Experts of a small language model: 4 picks a token.
Below are experts of layer 9 (counted from 0) of a mixture-of-experts language model. Rows are named up (a neuron's input weights, with its number), down (a neuron's output weights, with its number) and show model dimensions 0-111. Each number is 128 + 32 x the weight over its row's rms, rounded and kept within 0 to 255.
Before each expert's rows: "comes before" lists some tokens at least twice as common just after its tokens as in all text. This comes from a sample of Wikipedia text that the model never trained on. Tokens count by the router's weight.

# expert 119
comes before: " of", ",", " and", ".", " in", " to"
up0 [110 116  80 103  76 124 102 124 122 143 194 154 145 153 141 125  99 130 148 135  97 129 136 116 119 180 161  73 118 174 170 104  81 140 141 125 129 127 111 116 116 138 114 163 103 106 130 140 129 149  74  84  97 107 129  92 101 108 145 117 120 129 161 140 187 110 147  92 131 135 182  97 150 126  98 150 121  94 140 115 146 158 158 126 174 209  90 162 113 178  49 103 169 167  99  98 154 128 124 161 128  96  93 124 170  70 152 180 172  62 113 131]
down0 [ 79 102 133  88  66 155 186 152 117  97  82 135 152  99 119 118 149 117 167 105 154  77 111 145  76 147 144 134 158 127 183 124  74 104 167  66 165 102 149 162 152 150 115 108 100 180 166 151 137 122 196 133 137 122 141 156 108 125 124 133 115 132 114 111 165 133 161 114 176 123 148 131 134 113  96 141 109 143 137  91 145  94 132 141 158 110 130 136  98 155 111 164  43 173  99 129 129 142 198  68 118 100  89 167 171 179 107 101 129 149 151 116]
up1 [ 55 120 188  92 120 120 178  92 129  34 155 157 127 131 163 100 148 194 189 106 100  96  98  92 106  82 119 136 158 148 115 129 102 135 150  71 135 110 174 159 115  84 148 143 193 114 108 163 136 127 134 115 189 102 151 123  64 110 163  90  87  67 148  81 153 117  98 140 172  97 179 179  87 107 112 123 114 101 108 104 164 155 155  90 138 103 107 164 124 102 158 134 145 114 151  96 148 141 130 160 126 130 161  70 104 118 161 157 178 133 141 116]
down1 [219 158 120 151 103 145 131  68  98 145 134 105 125 172  50 207 112 100 101 123 169 126 110  95 138 147 113 144 110 158 152 146 158 141  85   0  84 192 132 105 164 103  65 155 118 141  90 102 126 147  82 117 139 154 105 104 118  89 143 138 122 118 180 134 177 127 175 135 200 157 146 145 111 129 150 112 112 149 148 152 107  96 110  89  98  61 137 123 107 154 128 109 143 113  73 107 101 139 165  74 143 204 142 120 154  98  45 140 144 131 117 176]
up2 [159 110 141 114 128  76 138 119 110 154  88 144  74 198 115 196 135  84 132 204 134  86  90 128 167  71 132 123 150 126 171 191  90  96 151 125  78 122 141  91 183 192 143 148 120 112 153 198 171 170 196 154 187 160 146 137 141  90 138 124 113 127 202 121  95  88 136 120 123 152 159 106 117 167 114 168 110  60 156  97  92  62 126 100  74 160 105 141 146 124 122 118 211 113 132 157 155 135 167 113  70 125 146  62 148  77 146 164 146 158  83  62]
down2 [157 112 124  91 131 139 104  66 165 143 111 107  48 122 110 103 152 145  78 144 107 111 160  95 148 141 133 125 127 166 121 153 137  56 113 143 141 164  48 116 197 106 141 190 135  81 188 110 128 115  74 131 132 107 137 108 120  67 181 121 141 126 132 138 156 142 103  86 102  68 127 171 123  82 193 146  43 132 129  86 127 157 116 126 171 196 129 144 116 133 189 189 120 123 112 161  93 109 178 111 124 148 135 121 179 158 160 113 145 137  97 103]
up3 [137 176 101 147 172 115 101 147  75 133 135  73 152 140 117 110 127 160 106 157 173 137 140 135  86  67 128 165 103 180 157 147  66 104 176 161  91 145 145 111 154 111 146 160 183 115 105 155 107 101  69 147 199 103 137 148 129 141  80 104 134 184 160 129 138 133 122 124  94  55 155 143 172 154  95 111 126 117  76 111 149 109 183 108  87 122 145 124 109 108  61 154  83 104 120 109 158 172 124 133 135 101  47 117 156 169 127 128 110 125 146 183]
down3 [138 105 147 127  72  86 113 127 107 115 100  65  94 152 129  91 144 160 168 122 111 134  73 125 118 140 147 102 118 122  79 125  85 128 112 148  88 144 185 104 111  39 149 208 106  95 147  98 166 103 142 110 122  75 106 170 112 110  96 136 105 135 152 129 117 124 135 128 165 129 120 142  73 129 124 165 197 161 198 141 157 126 123  98 195 143 112 174 156 156 149 186 106 114 146 161 150 124 130 141 111 111 114 120 157 121 131 171 109 130 152 156]

# expert 75
comes before: " |", " |\n", "–", ";", "o", "als"
up4 [127  75 118 151 164  76 127  83 206 121 134 150  74  59 196 146 129 124 159 164 118 123 148 168  59 132 157 116 199 137  55  54  84 179 176 153 135 114 113 122 146  90  75 111 105 175 106 111  94 163 162 120  65 141 105  55  92 113 146  27 124 117  92 101 162 155 132  88 109 119  72 151 122 137 151 126 157 137 108 132 126 151 154 145 159 108 112 108 172 140 149 133 129 137 134  84 126 137  50 104  90 124 139 162 148  57 118  97 145 108  82 104]
down4 [101 176 203 157  59 114 186 103 150  68 148 141 170  42 180  68 127 167 143 164 119 102 194 166 178 121 139 106 119 120 143 130 112 101 192 132 145 109 100  57 131  88 122 156 104  71  98 107 103  77 105 131 129 103 149 118 100 127 108 136 114 149  58 160 143 156 187  68 167 208  89 132 108 141 127 126 161 114 131 123  51 179 101 122 105 130 109 111 110 150 124 184 150 130 144 115 191 103 153  81 151 164 103 125 164 210 125 107 140 161 176 115]
up5 [159 112 111 129 154 215 125 108 129 100 140 150 103 140  75  77  85 141 111 121  79 120 167 119 176 184 143 119  68  81 126 148 114 145  99 116 117 139 132 195 116 127 204 142 142 113 107  71  67  98 165 153 164 137 103 131 177  94  95 124 107 117 184 118 131 165 124 117  56 120 109 135 160 151  63 183 132 104 164 147 161 112 126  95  95 132  48 134 136  94  67 125  98 134 109 131 104 179 168 147 110 146  78 177 116 134 180 118 122 109  81 163]
down5 [127 172 138 105 122 142  86 108 164 159 101  92 136 160  83 115 140 138 148 153 109 135 178 177 160 111 120 133 119 155 176 118 170 163  58  73 112 115 108 126 204  99 142 111 121  98 134 153 128 145 110 149 118 140 119  84 145 176 108  86 112 131 125 113 132 133  97 144 106  77 109 109 135 175 159 141  75 111 110 118 162 138 151 119 161 129 156 139  96 160 118 148 110 175 136  96 131 141 131 138 195 143  96  71 124 128  95 134 160 120  86  72]
up6 [164 127  96 168 143 208 104 135 144  85 135 109 132 188 157 116 128 102  95 142  80 127 111 177 134 137 144 128  99 122 115  96 147 150 148  95 138 140  89  93 141 123 140 110 103  61 136 142 110 148 158  95 128 141 126 107 192 102 100 171 127 147 154  79 151 127 158 182 116 153 151 121 146 149 112 159  67 145 109 141  90  79 207 127  95 146 115 154 143 142 109 120 129 150 106 156 128 113 158 185 180 122 124 124 148 175 113 126 131  80 104 103]
down6 [110 140  90 126 128 134 141 112 137 144 151 138 105  66 144 118 172  99 147  80  63  80 152 128 137 134 138  56 148 175 180 112 126  41 149  95 131 152 149 159 118 102 164 166 141 126 141 151  52 155  96 148 144 119  82  73 120 118 155 158 114 108 112  39 137  71  86 124 157 125 106 101 168 104 153 152  89 141  79 174 123 110 127 172 134 122 177  76 139 168 125 150 101 134  75 170 178 121 113 177 149 110 141 124 138 104 173  80  88 108 120 127]
up7 [100 115  88 143 114 165 109 110 140 129 139 131 184 111  99 150 134 111 134  59 146 121 128 131 112 157 138 215 158 111 174 161 100  79 123 147 128 115  97 159 159  92 196 142 103 150 222 180 129 125 144 128 124 115 184 127  63 160 133 191 182 115 143 141  98 113  94 103 142  95 111 108 145 126 143 141  77  75 168 118 145  98 112 162 126 107 174 183 150 112  58 138 116  89 108 134 119 113 176 130 143 122 149 131 154 141 149 139 147 119 145  88]
down7 [107 115 134 136 147 120 178 103 148 197 153 134 116 145  82 139 146 133 129  81 160 134 126 160 157 189 178  93 136 201 139 132 120  61 115 103 108 146  79 171 140 110 163 124 117 157 174  97 174 116 146 173  77 127 136 163 160  57 125  77 124  95  95 160 192 110 195  64 108 116 154 151 100 128 157 130 170 167 144 111 113 166  96 119 169 115  85 149 137  96 151 124 155 163 134 112 126 159 168 134  85  88  94 111 106 192 142  77 198 190 134 131]

# expert 228
comes before: ":", "\n", " |", " by", "-", " information"
up0 [113 155 144 130 126 142 135 175 107 208 118 142 102 112 133 132 129 128 177 158 152 144 100 144 117 114  98  56 161 143 155 187 125 126 106 134  87 156 170 123 179 186 204 116 102 136 164 113 143 150  50 112 189 139 117 146 172 139 115 121 140 128 121  98 100  96  98 132  66 114 101  83 153 113 136 155 103 109 144 137 120 106  92 141  70 159 168 125 146 125 123  81 101  68 160 101 102 150 130  85 118 108 136 132  97 111 114 129 118 127 101 122]
down0 [ 87  84  59 151  96 145 119 164 128 203 187 147 110 129 200  61 137 148 102  54 161 166 149 152  67  75  78 129  92 115  99 101  90 148 136 146 106 133 107 170 142 124 129 167  85 197 132 114 104 158 118 144 121 140 131 115 148 166 174 154 175  83 115 137 177  79 110  98 111 189 153 158 107 132  96 110 128 108 160 156 143 138 113  69 114 159 129 199 148 120 172  80 106 113 166  96  92 135 155 157 129  84 163 141 102 109 112  98 104 122 153 126]
up1 [148  73 138  94 109 141 132 179 162 142  50 123  46  66 103 126 130 155 117  98 101 123 168 156 126 126 117  92 129 167 134 145 182 154 121 125 157 150 113 125 138  83 147 110 133 146 186 157  77 133  89 132 157 108 151  51 148 119  29 109 123 122 100 137 137 145 148  77 100 126 149 138 123 131 164 111 138  95 147 188 119 141 111 121 172 187 123 135 131 152 124 147 156 139 134 127  71 131 156 159 136 163 149 107 108 127 129 187 114  68  82 132]
down1 [ 75  45 155 179 102 120 156 105  65 161 148 114  86  91 166 197 167 188  90 192  77 127 104 171 140 125 131  98 134 140 103 117 113 123 107 123 166 175 122 101 117  90 162 164 158 138 158 154  48 110  97 119  60 116 141 123 124 154 103 109 177 121 141  92  69 103 129 171 102 133 136 140 113 199 124 116 159  99 129 132 159 132 158 159 165 175 114 144  98 154  89 121 178 131 147 179 108 107 123 129 120  82 128 132  80 149 166 173 111 160 115 138]
up2 [156 116 150  30 141  96 100 153 132 162 119 162 152 180 141 171 149 140 134 108 102 135  99  78 171 182  89 107 113 182 183 115 129 144 137  59 136 113  85  80 111 160 111 104 170 121 173 133 115  96 114 154 163 178 120 158 157 117  87 131 164 208 109  86 142  72 122 150  96  69 153 113 137  58 144 106 130  87 123 153 117 140 117 170 118 114 117 137 121  76 128 127 104 100  87 135 190 137 135 146 131 134 122 124  87 148 163 119 178 164 139 231]
down2 [141 113 122 119  94 166 139 144 144 134 148  44 159  86 196  98 117 185 153 138 148  91 174 121 118 115 171 130 145 114 129  76 161 140 102 163 149  81 155 140  85 150 131 123 159 123 123 153 125 138  78 181  83 124 160 179  70 170 162 148  73 106 130 165 114 114 136 130 115 102 115 131 100 136  95 138 130 143 187 105 151 136 150 138 179 111 106 174 137  79  88  46 149 159 155 147 117 111 145 104 140 160 146 184 171 135 172 134 159 142  98 124]
up3 [140 109 128  89 154 165 187  99 171  92 141 172 136 151 128 127 177 131 161 108  67  90 145 138  93 146 111 160 107 103 133 127  97 107 117 119 101  79 111 183 112 132 138 142 112 111 133  97 143 175 141 115 180 134  84 126  83 126  86 114 144 116 135 134  69  91 137 117 145  73  76 121  68 119 187 143 121 138 115 127 146 118  89 106 133 137  74 213 150 125 159 165 127 184 172 191 163 111 197 144  81 152 177  91 125 138 125 122 141 106 132  88]
down3 [ 67  84 124 171 126 100 131 149 176 149 146 168 160 131 156  60 164 141 131  79 111 139 149 152 146  48  88 155 128 124 151 142 132 110 141 105 136  85 151 161 113  99 133 116 189 161 115 165 142 151 117 128 172 173 115 129 138 132 171 104 130 163 154 140 128 159 130 101 170 180 138 153 159  92  84 140  56 130 144 151 113  91 142 115  93 116 136 161 136 146 150 150 187 124  79  94 133 113  86 109 127 139 131 164 153  78  59 152 170 155 125 104]